config = dict(
    num_hidden_layers=11,
    hidden_size=256,
    n_experts=40,
    experts_per_token=8,
    d_expert=64,
    d_shared_expert=0,
    hidden_act='gelu',
    moe_layers=[1, 2, 3, 4, 5, 6, 7, 8, 9, 10],
    router_score='softmax',
    normalize_top_k=True,
    routed_scale=1.0,
    balance_loss=0.00586,
    balance_bias=False,
    router_cosine_scale=10.0,
    init_std_router=0.0165,
    lr_router=0.000431,
    vocab_size=17059,
    norm='layernorm',
    norm_eps=1e-05,
    tie_word_embeddings='early',
    optimizer='muon_variant',
    learning_rate=0.0153,
    beta1=0.9,
    batch_tokens=65536,
    max_seq_len=512,
    train_tokens=342100000,
    max_steps=5221,
    dataset='wikipedia_en',
)
Below are experts of layer 7 (counted from 0) of a mixture-of-experts language model. Rows are named router (the router's row for the expert), up (a neuron's input weights, with its number), down (a neuron's output weights, with its number) and show model dimensions 128-191. Each number is 500 + 50 x the weight over its row's rms, rounded and kept within 0 to 999. Numbers have three digits each.
Before each expert's rows: "comes after" lists some tokens at least twice as common just before its tokens as in all text; "gets" lists some tokens that make up at least twice as much of what it gets as of all text. This comes from a sample of Wikipedia text that the model never trained on. Tokens count by the router's weight.

# expert 27
comes after: " the", " of", " United", " National", " by", " The"
gets: " the", " National", " United", " States", " State", " U.S."
router:471473526416456528479531477491533427536467506579451522458430572503432544509494478507447487482560466498492502497550437454597538490579490467521447530484546475490510473580404494437524548535511482
up8:500505541476561428468532425491544498577513526527424555492436536426545527541570526389546501513642541512490463511463442475539508539604573587593631451453513442500480470406507499413613518439492427
down8:563532487484487575536430477440483478457519447494479536562537539459554508424439570547520462507532545482454526570544497377476635581362509498481472441518528552567557531517473437572405508510468490
up9:418530526439491463526494544480486512418550533502517593480469474575565404469549503411542552493513527552500472416570540415618500447497477454538443470431463468517554464494529453540467425482467470
down9:525517533546482456530490520554502609474509492483566451516437568489482527452458608479518545414513485463468448485510532465461563429396452472563557520480480500531516560518578454584507512400391500
up10:520558463525585487535518508470607523532414549524590483483547429437520486577592533423515520472613450463466538460488513432513526420526503470503506411462449520442565478477532521582475551480530447
down10:466437597442480459477525401574502537449507435486463503520479569563495395480443522563558508420536496503541457450472499507573458496612565464502450622443528535521411512476425526485527511489542480
up11:496522535467455469512521563519503372529524460516470557456490479531472493589519540546437529393471432486442573584393500490450464536508448559522524488475441452555546542577448468496500493475613499
down11:598463521469499552537508583523500602544493445461466443499526442515491482470509552462508536545483407498527421382514403570499454478431426456548542475472455508452519500596415477523557516483557505
up12:523456457485523438451489513459556512505471509501425564499472558467519484553438434616522602541482432459508500546532477485415517587459454419452496598441460564486517508516500536448507478545434521
down12:506506541495395374555415558477516561553459542458462480542471401476499487478515557466490418433533513474532559477476508491533512551593413520510434434517519448459488480572512425520502489521537584
up13:533457490436489571407459559500515491510562470549521464503507542488446467573487450502513532388491475480515498563494498440493468572428516469480414526418554475456472527534477498543543547482481509
down13:460474531479576504551471500471400448443531493533411465514511515531519476442470520482540523481523530501511617529477456545504503550529498496520457489504446443443478507511487553459447429496480516
up14:476598545391544467549515426446470596532408503470528560597521517458602493431489510457449503506573627494493419459419458489480667417518476476559607478500496512458471403479504555393528488472498617
down14:556530535532553488502513540528500560363479496485525507370481428549472414575554448627570472525540492578437602568474446485539382586424465512494478449451444592491424491500464439524503485552499447
up15:492426515482544542497606513431499558527518488491449556510468463507583466533529455547401409450516544506528608478527466530481505559484480504525416487420480487515620506536519495531539500491466454
down15:443540479423463543447484582532536484456463495529469399510517523457519488518488425485544527533417494468498500558529441478480627475494531465423509567513563405511447456505355597500568534533475479
up16:551450553457427495598475491565517490501481476545439476555597550486473490600538507542564464455560491453498455506509504530584511467456593536501547529467480472470435416483488445580488423448488450
down16:490420490441550533485533497499555505515571517472585584410421479448516545461512465486435538497565615544521475510560492493544433511626465365483492464490498533508548443494456455570426514491501431
up17:475432487457514463495573559448476496477522549514577572489476562492470468578434423484519500538473526511450491494485424489459540485557431540476445420465509499486500506448436541524521512581590554
down17:422448466548451566555458556516553533542486562540601409513581530532580511479446543510467526489598458382568539523502472478390543413529491597530530501512444502424457493471441506479437531487519445
up18:508509549418525658469468509463473492498485580492499544512520467439562425491538591421498488523546572518429500507508429557503427478470423591441527527498568530496462515443446582504546454432519526
down18:462556497442545478578479517412557504471520471497548556527555499482502569479472491592516460493551479533557628545506514427562612479505565507526408494549464506532427475547503526404498550455502515
up19:508431524447482506497510487458524547489534491550504547522518475506441464515543514442397495472605565537536494498451588451510519557525534453560495491539562496429533478512438539526549547475497451
down19:574574541512409527518494476507538470407503506428385479619463512451500582455447462481607521591469481509497613505493490464550519448461526577519509556571430602470401474456510596472489466485492513
up20:549487564556527500500530527494497422404500493540432520466511397575497551412515515446483463544494624353519500517559556466514568512480574447556523571487450517510519586522459592498508595451452498
down20:484599423484517522540539372511556449552398573420521528434509477477453491621543501485493529523463494569510515399476534454401438536575491526446511499470475500539556517481520502559450421490472551
up21:463507495479493513445472562443561444504505463508506470463420544503524603447426460524510552431579522495504561493536428448549488493479568452596449498516449507534608448543537492529510560464506492
down21:503530506498507583493486396497556509512520577500517521507399540462465457611539487445471521411529412472372455545470450560462429519458485658488515524509479503482455479483487499487550459447550528
up22:527466492486514580477455494457538506482497569426427472603449421451463535546516534567389490491559446499549495519484428562554504437564594516561495583510471531464443513480552541451526495474550446
down22:509552413514569521582606493528560630478436493510479471505527491511538485381454513486511464429526453524635535480532390479537445438479569484423466469479576534426603574439450409527517489608472507
up23:501440572515565534479467451540486389558477524456445418473522501511478339471490526533655428546485475544514496484588453508428507534551570499478487558498514483476398518463553423448496459504524521
down23:422531459517601417490516523447523590463467504531425499417512517478408444471461517522439437573510501499479554474441456594455567583449515423476535456548473459550569574523577524540529433423487393
up24:540567513530518533453529477505511547532511505487555398419443524468450496431594464556509509529488545424468476471509514503509490542687447497455498537521409487478420494506579435593557527481448448
down24:447529494535482492492547530482606514511515480475519469449506454546538444447625464505527478501534538500579522397480569448470502502518525584575481454493465539556481460538473525485536555548472542
up25:521523612468518452503496533533529523495434601514583495434484637495601446454501492512502526533487498580522482511465509453596571538529495489483457489424589506488404496497490480472397413537541436
down25:483405467499458501473512459519482470475581444528521612516479509450469542504534490473515501494555534500463443458547592490384459570544532542551525478536499547479531446415480458454457516492503469
up26:433579337489465484501475541514602538536549525563492437485471537491477521504542482504499534513569526516465556435475505549494524486432466502498524467559473453471517500477541480545634535589428509
down26:490516553421541455520526465496457529542574434484457555532620447548557426481495573536506517452466488499483542543530525459433516492558453476344469497376499575461515437504539570457481492523516458
up27:491527639454483596499435440436430501470483586514456499505539561541524397586456452562485660526516465449440542440498473580524483565543497518523431435414459400581524509397490504608523481432468430
down27:485415463457489447462531471511497471516510532579555498419511458504428571564474526460492406594492527551533545511633491477458500486497400458386504480440488557546516471614555449455460517481566523
up28:435585486541468598517485542466617574556468522522521524458495601444469456500498550570503525568526492490505416525544513538567483530582557490451483538386475410463489462499486390544434416460565448
down28:477375488518577459510451517452490470474525486473424519456494484600476541448479402538527493535484486440539546488510488465443536493386476470544506538575470463453535511460448534520464505549474461
up29:454574548444467539525503437595529518548490483526478588502481588573505535563463489397576447447487450536556482515551486523462581548438592510514520486371495513446607530538408475619571465477468497
down29:599553488529508595484515507498407482484594499516535529499430459483484494470539559538483497515559468428465504507521494452500464478607513467495495472545516454461570484451420514522454506561433439
up30:489483679499637571532547497490492417533389497504387487558584463484505519427499472509537448556519489578513518518571491503507519459553424555536510548562551455497529405475493487474495501428445458
down30:482483584472450497447478528618462457523605551460528457605522527501379567518502549531510509417505537417405485520503503438573486532514568528508488497483494539435378571446560499450450526534479485
up31:484589477483504527454418495491600525465470481564478484495485543501450489548536482456473515476419435506544601528503532506517490573488439547517516426470521459562514516528496522555604610453506508
down31:495454468526509433444523485526494532409485602429488431487501475490503504505474621501480454475482506438524557453536409592588503377475522445553472540509481463516530452506495536538488499429469557

# expert 13
comes after: "\n", ",", "s,", " well", "s", "\n "
gets: " and", "-", "|", ",", ";", " or"
router:529546457532536447493462550468473446498431466534524427532501515536548559461511469453409500438549562466506425538466558449451534395495450504537492483564497543512490620499496492473500451533534479
up8:548525633499521488515491537441545516562468542510457452503533508452512556491485511518420495453551517421446472492567440474566559436561441478482513558525520537417533417445442495573397576517495524
down8:431495456453536517564447488490505458443513525482447510465541488464518497474480461507505502504502490552529493477565543486462533430549417520553488423441536515617435546569449543491452519476412466
up9:468483577559522481493493512451530504546530436561448462542469483557534586537504542516394434503531570438525577524450458519515519396479610562466577488440529484515482521473478593514509559464513470
down9:525526548476496527463492507429464575517481558533530530546543536447421503433543532489466560424512529482500524563561461464426601460429467474453435548599473563404447488533478520517561398481416559
up10:492515469464523553522482529495455485506439395569493535459484532587457454459549478510551453522518557385510483450558502529585530411637517535540501545590521533473399487529515445549555502514552466
down10:559520503436499470449570504542460456563425460473507432572525426418523500481460471399510411601591475538553446531522431480438467489459473602454548475498444491596486506504590558482435439510544475
up11:466522498487528282532493564518481519530471503536498506469425463504554563431572454485471565422514538514469523578478510517437516425515460443516532512431477567480539530572589504517474553519499578
down11:569463499544507480520517528490560500510558517504584511554454564454454470500521434464478495503496488510562525562506480496538499580529626471491478472507608449438535482539473449467556499487485402
up12:479527482451542463521434537509443427526433586511523425461646506492526492441501490480520486521534519481524463484446474441438591513503382528507504513567409466496480510485442485625409410491568454
down12:497435502492408545447450455489501547492487413595450589514427492582424580549454531450465540526451516470490513422479491529518390504504427490443582429505558497613577514586465535551529576461517498
up13:399515537522552471516488470445499476488463514488381455459501552510463433505510434499475504449522470529466589591440512551531480534477506540529458475528456562571448525637528536576476442445495514
down13:369481561515506482537548493501477457488437503385528491544557519489561450529511507472527500539528476530526544572515552617475481595499453495554499425515501571511458556478485525503535534472548561
up14:488527512460519581500529482456509464430462483461499442534505469404476484510515521528506470549575551493500554544514527499483446589492515588558511467473526475469482452468425516501542416457437547
down14:504473607429485546415511577439504578521511520457562544554453462523487434681511538533477410485401489449460552547496547582553524536446595515420567477528567442475540518481487584523558536530377540
up15:501563554487492549506462470432460551534533479388564510486505503503629520539533524489490529403638471475448455482519528474443485527525572552496508457638504493490468484510520456563547382529596489
down15:482504532582494463504509441466469429432396427480421571493523497545460507562508479590597506478489480502494570511447415471638592530510450504531496488450459542495514463459575509492530468581478483
up16:386570494451492541509449365434501677571481595584526483525551536469463487498488460504485562528464503489502528560511570569550510457483516536408489493501553510516476530469478428530447499441483532
down16:495478456569409508529452502537533479500466504630486474459556492427531553574508537465374524497486651493531474591536444399510528483527443497554515534456478332485562452476451471459465503470498452
up17:525532552553452747558399515551477522605469507500558497590431476552502531576481464414438503426569493475584474506494534427519493447568518532547553463523527460451467523493521420468549455492569495
down17:520472459458516818444389515509478437534472504483523437502542525476529553479518518571444547573587456455540536522530583396486540486499529503528488533496553528511535534609472501457512536505502492
up18:503380531441599463505576531570489528515464425503530450595498534523552353471510491499471410500570480489469495524386514530439423469534459479535523607448396487417457509446502594330565516489489526
down18:528465579468561458542531424568477466471454461539569388486529490556533418511449536468500436448485501496400505450435480536415493480530475525521488533501479463451616472490514613501472539493594586
up19:436568507551600613471510508543525466533575509595558492390546581413587533498517414530422505485474556425523541560489513484466527568543473484545436554595534525466590527498509484506416468595451524
down19:516542543531441529499364531506433445479449415494482560536511480522502453554491476473517549433524480463485452500638528505570534448441534493563440506589480516517538639495502439492517510477529504
up20:519513492498452538548482450556471601537490579464525449541537507429629596526520519514468499491495515464439479606485500472589456508557501573495516560419456509389505442474529464416453554526497482
down20:564476510553466417478490557429456616561450530490553423551514478580629581535474434448496478461443459509467505553513435557484525515457446466562521565535577560457484567463493491472408538482548393
up21:602566457478494600565542425507547506623410448470568439560457537519486498426527509520441483520474505428536456458503521455588440391529456463615521448468404493553597493462590506456540461449490478
down21:441508479558534478437508386542501526505606571499554527431583446504372497502485445479592473460643446523470540443508480463447543494401506483499511506468529414503593488459554461567498525521530517
up22:404536494498528503405477464464428542525560479467437471486377458552526543520556497388506547424439487536441399500527494478420507493519500618490529603461591622485527674422480508528552511593615472
down22:449484519451461517546545511501572457492495542435519462513632564513538460450453515473591400559548463458516527531505563574491422462496550414473551448516456509419549432503517534429544552464510438
up23:508394492544568504522526521516528499469454485514473589567404572494512521422493552439493417497464498553513493497446501450494469466581529513452475435498522448578490505598554497519441534529446513
down23:485486452467531555470505542420466380452509508484519471558503454540478450482492491495532501568443492496569501335611454550537492527517490507508550453493568554480515455508422485549488535443451565
up24:563515560478447497550476446465520562436535502534537496407433521519494494430516504474565497456562554478553487464537571551589507431531471481502484471556506546509636526527518484471515511420471560
down24:504524413479496426502546504469562537501524465507471542484422523487513425479576492517514575516489489500432640379412526522487516469477566564467514577425462524550449537553565522543491555501476496
up25:546510444507448479429395550478571396547470550555451466516509513347499525456617540495515494564548530425484498542599471482439528483517530534459467513476518549568505513490465520559457515529534459
down25:521527507521495554539524504508472440505557401534400446512414511509490462617507471433444500446509544539474443543544447572455538502521487377599543438475515440396501509478461447540497434506451566
up26:420425536546445648516558477432491467542498459586429513466466549404531409445519511382439405479565511516444491476550460464518616479519516542490491605511585433562561507560487466467486490458455495
down26:444525547538470477532455464446533543516501568481530451451515461541473439480496501442538513515426501373548529516491555562512491476491534491528473519492502467540425538506504453501380528508505555
up27:551520508466556512489492493499504422466506468564449499499546454518458527504502469577376565426605524478452468456502523469451448413587447435464510447594460506507447581378427536437572523560474616
down27:525574545477508394613577550472515551562474458460492486443569476478619415563513521373494500501493546412458495549480448518493547457518528536509459513613454615473527562512529503524467438444480517
up28:502544548466581471465549467473559492483450587504512450497508547569540444434506546510541551563470499512544505461546540503504524455574514542455498522493502557494377613417482547516557575520432586
down28:470485611596544450512453490483490457468415447506424466573538504539488559421432554516526397428434481474476449501432446487464497445537499473574525376502512544420459482507555459453480489387526500
up29:559448634455505542518479585560474509484544533496463554478489514491563522536556509503546422474476468523482446475517535638458421472487504561476590489549454454422548602461455480494438502508494559
down29:576449420582619528565465460469598600529446501561477477468453529496512458515567483513528500436480527511513550469487556480463469504485489504410420551520485525504525408553463442564479523486536461
up30:550460539454469635388493571469503489454453552453492575509565560480590433479547562479549494524609554465495538597503480567591510515559578519475508434491550486483494398545443464564505484435419449
down30:506487541493593447526462463474493518491473521413516358571481486560488519470592469543447566450550326514494552463465465449547475533509548554489550472505526421571535527433581490452556486594484526
up31:492462495557543545577537510458602468533483499547488448488498491415526517556517514451521513433545469519419448448503567445536467432480533611507416516520410485455490529445525463552419556381475427
down31:456474555531575575508421401523522558516557503528549504458441594515473555521497450541527532517383556454550562515491467463534477554437491505488517478463503462627522482444511602503466515515501519

# expert 33
comes after: " a", " of", " with", " his", " in", " for"
gets: " a", " his", " the", "'s", " her", " their"
router:491514531483528497533442382533478595455550516608542552395414479552403533497549539558486491471439562502521476473479467400543549518445502470447448496449433540568488425493559546481565474434497573
up8:529522456461578572548531576561469461484550497547571550448515508472412501438602530463465509535483492498497424502495502532532487573397425472466542503490493435455570491501473518484475457569525558
down8:477417574539476477581497438382546574523476524475550545582571413371497565562459565503433574545523478494575534549489500532578529497551449481427490427454494456453554531476453445615492476481533505
up9:550499558497468457575438542431548648574476527550570590506486461447469529565557553501468488415574515406378504520403435507506571560433506504454460462464527520521475498600506508568533493510533512
down9:495499463529484609561540511520476501504452476489439534433625566475527520501505454523482500431498603459607528502504467516470527514490525500484476381459483514504484503402470498517464431459438482
up10:511396475513464523526509488583566484490411512433530473524430540448563517545482489538534504554505520387573504508585543521492405432596451465531466473493444472557491540460508500439585514501455511
down10:523548570516502516432440545485533453523529532556521512415633483472474480550523572540491506528487537522535475534499481490542472560621496621448497363524452610513469465426612572416563488468482488
up11:495464556523489507493431495579518464512459536543504573483471460401439547460474467460539504568602582464502473452513518460528569518465417573445536438491545512502524476536519497464521466540510487
down11:513392610526440458429613538563481554519537537483566441554564465543418528526578557525587505488504504540498541464537424470481502501551470534483525392522534446515525431462529515511398528385432496
up12:497369468476501529564502433528475541514460478490382553511492590518524499472434535462531509489500441513429531496561471509511541594520400448435524478551520533425483518578395425597526464523519467
down12:502521525498448569437457442524485478531489583542488498464448479523490514579411493557530555546531556518449498501454494510498481523465521531510447487449506432524555447420503478540453534553516512
up13:531468552432529351542500416465446511536624503540535579400484500501522464417537569581568515442437563536556485432615519497570472627423484515556445516505522527481542418424417498528565469477492552
down13:507518478474495544508476506551524522505449531522560473466426483529417567497533456512430537437512431482584520489477591482391589468492475516510461500506471484540428430547610494558416430478551472
up14:615499494512395540574489589440412570491506483550500473504474538572449535472517535564441463514557513507523506598509501491457430532468433487507489409474438517475481471543513495519579533357542511
down14:428487536481562552498519449565544552518535414495609444480481588515554453458465407481500426468434519458520463483365550557492477647480505462466460490486545529528491532492598578474490534511580585
up15:540452483521549353493517545465531466493478526484466500521586452484533607486544531543511456515563424528508492422481518462524512460526423521511514540515505547461566504508494524437533566484359599
down15:548445536493422618441498499527554414561574528446561535572490425537454431449412500460526555568516478419581477673423482562504497550522618455455520522482453500493479539514511570474577488579472400
up16:522488484505587482521409556550523521474496427431482509505447504535488557514571521533486457480494511450577527468461449530471538545547458550463512628542473537460432500437531585466577520576549515
down16:537418509538565447519477564476517533496522623486398474508425484486395454564484505490497528515520463582571522556442501459490499460515478535511562581476488527547608499504505511463505440480488408
up17:561463490467560555470539572499417510497530506519513549572540421398475436420499447449558497480642516559484528502549483445487488520438498447587473519462505446490491416440457415600505562476530505
down17:569561474463513481464594561510481506480496484462514468519525486433485458453544461461542511496544536505462496525509500498422484468413528524532456553449468457440471485515490452529492576517467514
up18:546430598467521560471547548490456594438501569544514562403533530511567526456447506441432396499442460579458405502430515562478515496382538532542515364474580410504592503506524528441525570432508520
down18:439497419499432464531461456447548468514471524530501386500443410568385473487580516499552490547537508529550543582402523471487570537494515510409420565474496542450512500509438541515586560471536523
up19:471526495544500472484485563502463522479546506510547523430487455490454565419438488470487491580557490530457524470546483495480511592387499365497513511421500490525601519495526433542534524495562548
down19:483503535475508518526472613538500513474530539446469559553545559419559490449526526522504532482492508494489523584487490409539524561468513480451446519488489483452545494466455453585530402491419569
up20:508465445480465483582453453485501448528529479494472475552538479551464520494556496491399534590537533568513456528438538499485429505540437343545493495385421504611547537448615506416599547420462487
down20:452574567500507482555542508480471486512461465453432429509400610528453551411497546484571554466448405524543438503505466476515505409560483553557472467567390496471452534518446490463497494482474582
up21:528563566478456515485497535575487410541591507461510584424405435523465479512561367557599428596499445488633534549633515464502498576442489479535539437543507486502543440502591457470451545503487469
down21:448491565526562546523474477486531484523443401437519387517473532480497510495459500491519464565443492480479448399451484534536617508578396553500501469553538372626477500485524519479546526511633471
up22:523577481490467586476544559477444541505464568494509535526454489518468539379432499472509504503618390467454434473569535526548509487479550598521529369512537449554532475504544562503438498517519500
down22:577556538518532513494458520530491408492550358546503432547496520634445474596509502485492478457493547493503558475431520494535453487470494451536497537426456543490560504481507484496553502484458444
up23:518509502538512536470462543582530474495530495520450513455486412385540556505465587513541466487549485529559581513468534542560646500516455488345504494465401542522512442499525512549486531487572436
down23:449515521480503544469492475442486580513531520467565432568493541613469533498513558516437537524559553442418486444620426458526338503632586493513415552517562540580561571505523539492431542429491553
up24:556499577422586530433537484467504530554549519516493495525542618475570477498467500506585491463585548432472460494421455476523549603534462498500525514521539515474494519463453516515556597539533463
down24:483538527535522533536417467508548446513546546566482478420592421486446428478487543392356476571572514486400484502508495488534546472520502489548531490503422523436484522555580514503590453416510585
up25:517581486536422569475504401510465653557546505521509548452503438579531473509507558514496509432601481422444500421547525583581476543430506458448588510453447499443525492479520444531525490456569461
down25:464488505384555490467454514546476385456398474526444532461438477508394498450613445568600493471304517556526485450525479437520504528403551490557458390447438587513511486643523518577464507507512605
up26:440530529503488414522478358531544437496559446577579507380430550558469432544495473472490474480523435450504517545422406440545423508580491555521536461506480448468469464583570552586499435558485480
down26:632549477495594525499628537481496558528452498448497510432499440487525467517418572534513452506503541448474462492563538557552425407491542542495499487480424501565474485483462465496496541504571401
up27:482644545547526513509495459477459494481556475413497423559435457497458594566413500503526406502523533468573509473541506531512503539523481427531445444578477541387515503428466505426546420388507547
down27:510470572521477503541508463555559455469542470593405643427507505540395477504542461514515551516534478553492546486418502478495534456529477493553470610446475471663429521490556541630517517536519479
up28:585450646494510569432542486537452487448486534495436446492549517559579507506461609524545503451529483403546406570463531524480513414450470461540469488502476450528398524434505586424578538442552480
down28:451491559338480461380443496446529452432454469455482558567420433441524483528458520498462489535496543546523544516547489491596535466500519615569551508454501523522526448459519502499445483578533532
up29:471504500505482559450560396486476486553614518473521479524474469515364476532568498472483466518477478587501528460509433482454533507394513317469418475463538477551520469479495502513500478467570505
down29:488415541442489504557393526400503493481487525532478519424477482473583550551485506447471480438481439481513479486514446557433503405514547522528443540568533539424564616546556482579391518492447469
up30:420572603551557531519532511546494453475414525528493494453586543572532493512553482615591563523458463420550525434458562510472534469540485432526523455402417510570460534452531529471566633516508452
down30:520507606465441391536448517496550515475479449497443510482442470479423460471498460567421492421481605375419459490549453478600491573537560482428538597506594509589514409518477509468471533516494491
up31:490493533489441499542443491501503593461449578513609585491466471425534515463486589560496531491464498445481515475497536517500566341592482531545466513497525498539555491506507480491551468527400576
down31:484519554459458511534479550581409529441459505450480526436416518470457507457482514517454538377532504577472477618423506620439541580562508443482462545494474484497429451529397446610509501545422526

# expert 15
comes after: " of", " in", " to", " at", " by", " from"
gets: " the", " of", "-", " The", "The", "="
router:488488546493503411509456538539568361488497409618453453567571481414445540532515438413440502487502538558569473428479476474496481491457486541543608457521527528474595492427484551443415501551465482
up23:514533530452589485448588549526527425525469465458458514493508511479516503488527499442490460494468544456524491410474458505546516648563445617455496440522512435532463431512475475530512454499468597
down23:485494466469474548521399502416540482567440540502483517543541506531496500526516552361412592519485538519531475514519511430537499419525492507520499625543468479431482513417470521488450483404502527
up24:456541456496425529486514470384435436527486438585461479556477455547512586585555515495450505466559523476495513439553502451462527485499351494410494483489498586558563415545476473549560585554504500
down24:490598546541542597568493468543585477551528580494527505556422442511559488474586553536462465494412605547544451495525517562526464511541587459553483437534494468474421456488562588504487529477497413
up25:556401493460404546554415526446600466498408562415456580564510471501518443542498550461493521502477467491445528390435464489482484526525488453451502572451395468537484572543515446559507551517522569
down25:433504514559561530392597545501514544492462479457583461495456515453562437489387544478401514492434394485464527528482497472550444538484468475590440524536439466484558525543492466502431386501522456
up26:548498474552483455487478426527556453500507446499473496603519507452316480476611455499483448457558441473458501469415545481531448425466554503508485474526566500558468526559467523448538516471478461
down26:396524458518640538532510576478469591506505492492492446419478488481618508441559490519426467448502524473413515549418535543498525451449516413428535530421525521439504477474508485524486553518516484
up27:469424536385527554485517532490579423548530463447447461530421551456592457456512499459404538486499455495546492507483484477544458545588466468558545574526463488434439556532506654337490563536512421
down27:550556478508536530491482521469517459413391517553473502496471494541352494580512548535612392479491527457471472450535488556580502471488509445500462416487567562520418436553534417565415505492516561
up28:543440534497483531552496522488545540582465485490487527357534554492454557554505620490543552420609522447577470452482524449572457435458428561508579528510478517458544484450549491455523485561574531
down28:548554492484481466450465404417520504441497593473538464525499566491401513397551496535468542513448448561399478485480514487522496453533576523577514492400506545519528527540508473514502417511460495
up29:508495592464494530483532482554460455564467478502441461537504497532486469488477527557475489420460452562600453484533515452496439569629430504445447561528523511508475422421531546413607436506370557
down29:574481530584499519505456570542470574420454461437456552468547442487496463515575565483513432525560513461495491523558419500453465506507439541545523453503463555509554612555442507430498520577602409
up30:496518527468535479510422490464426462404503507531455544491535473518527509532546451541498523534507545489577596388583550468585518568521510460509500568497583540506408469448509501442568552507477506
down30:457528530539481448507556559501413549518502499402477522604417519456469459470570606448512522533539500633529458530430565497502479432478509526507546484564515431513490418489457404484414483469494516
up31:490467504443503552492562515474580536509509508537589503545468537554511565548520455549511547511494496522469471436465443506501544540592484535429528466542501512402477536420445627430558546530510521
down31:487479399557486603568342550529571477492458485476476490535393483434439476406432493496540499569445505529495539571584472489475510519328396508484509578480498508539443444542465517520393527470480521
up32:494428532437552446553493402496527528467519545541541559509463460479547588471479495474600521478490457569519529470528450527566493452504427516486547457454550548467478451464591556442409583428573492
down32:547472530538497525448561491438502490510504534534507386448529546498457510580536544567456512526479515434458507465520541470496491576563503476490466653504449413462566420432440467466582484504416543
up33:527525493509476429437450478501496489492418482505475489552461453462595463472395467459478484491483474447452491426398503500466504574556412605490578530446503451460487499523488493565522528538507443
down33:505464533456572586562544485518496423593522499581498531465578365520531512570522476503434473498503524552533562565421595475516560487493499462530417465477539528541486465506506536374478603422516573
up34:533412579498541563465480481502496537487505545476482449574539488439419436506458537528502462592483494476545600521488463532565492456544485439450515518483459456547427550508525542518447594507463567
down34:667516469449413469519573495587571507403415583523439527452502515503556528523510552406439441424522561518466523475493450457489523540554409645534458471487475421575542494515485529531504501494482540
up35:515416483435524460556509554511525502457351465505554434576504600405517431451495474532565472460549512489573506486418522466450557495579470514425517533421565573481403480501499497416403479507533521
down35:482429585453470453513520512548510452564481521503569593507375450471455485568439529473495502469432499584465433483395508440427507464562597494459569529589454414381459427432544591473486503434533618
up36:500476549487456505482444558490443488522529460614474444467470558491510466572568545532582446465521509475596465481453485475464438572511495505520528568527513468464424524478471478515577440480438473
down36:518540540449544489450491449398475470394503532434473483535502473404509518473464467538485543486437493475491434503543545500464510557456554537401525551443514520455511497490525451550522422473473506
up37:573467558448554523507612564549504479490514456526463487611462483462553476486523479471418439520550547462528459490511593562475479489513473497496596551452439602428616446510407603460514459595463502
down37:563540492474391581613507491491443533427524565516561443469599511534529517435465500552500439510430427532488550498556494480524549467442644535482532510493465480418471530505481528588506582521490587
up38:483649539473520635613385484558500459463502486496487403504524449504461475578482523546530538418448387433492460420484511525494500541559508529540431385493398508553521490513513539486627503518555489
down38:513569619488508582529471411500581513559481408467487492589554509441608554503397434397511519524610509471481590504543461436501558422523517449555428531482419447485536524580416556473551455477524477
up39:562469570456549446510548610424500539403572533489449474548490436412485513549490500453565539529539524479587503596450498431595426474472523509548446552548437475503535493489463477495437458495428492
down39:453514538520526571434486560528511462421496431463561618539435557536525425521468466442483416469552506461434462550482457491452507509445515567500550528427473485437465459410373534558459450528483527
up40:359472547516528432518478488483539529454494446533515463598538474418535468466459469426458469494563505516498537519643429506532413512520497448500523592514444514462502506477468575468471566495486522
down40:456624454577505479469437503505432507488373538501482485467377505447544502515481569530503521542500527506449576490465551566510532517493538488553395411495524490556434430638416479598494443485398429
up41:508461403546520619435408469453540523506498502474454456597511527431469482503596562503458456466518474472542510421454439489479542566548496469476454505459520535534637424471403518480502509466549525
down41:525534575416517534526446510507466488487506528450469454504530541525511531400438528497575384379424474469564497507511516545543417510397590520458442486527530575518546520532567489618483509506502446
up42:513483495445445469541541489508499498573487481433486514433543506626563505534390538575553450481482520523483495529549527398486450594483564443502462501394495470571529434481509462578479505530444574
down42:423510561518545466440487486510460475485464561490458528490531544469446455430536502484521400462471464470504517489508584449498510541538420497532441442545535465443534524525473572478584484349428518
up43:487515464466471584556486510550534517562504555482419527460505459396433490490534508555473471466568504492495508489460518492564603513515501550497526479486468514509553483488436559438476588575538411
down43:539462468445422480475544507530499457546501505507498549489595554546455466540523456613537424446466533484517558537460468468340453581577513445466516524512510446457397510447464508530553477508572515
up44:517495514551428532538481431511589433462539512460466528496466601499536570540429400414455468520590426521487481463532500524576438516594498536487495374514513447419540526459497453493463557530488475
down44:432599543526533474487467467467460529532360488463558546509486441552523527491543492563517512480464445529493534555478527649461564407476466538434547418509512551504551589454548516477505467541403571
up45:520471557399511474477457563572528455538536570499445472556496494503503528444540531595546473542499513437468483446536520432431441425451595564578498488479530605582536466470538496461528509410437481
down45:452445541591516494487486498383479542530418418535515410499458449490504512566594527451468450489606490554537539530538496540496461636553411549476547469499482504477546527434505525532494504486465515
up46:496512596541546646589435492440452527449531515532521535466498419470402472495430500478423507446560417484513465536546524444512479561504481517535536471515524526364444447493430561570509435537585433
down46:437509479536476522443442526464433454535543483511429425569553548541484449505401431476452476458515516472464456503483512579482538468397490436532456412469540546469556478497507555520483561466502532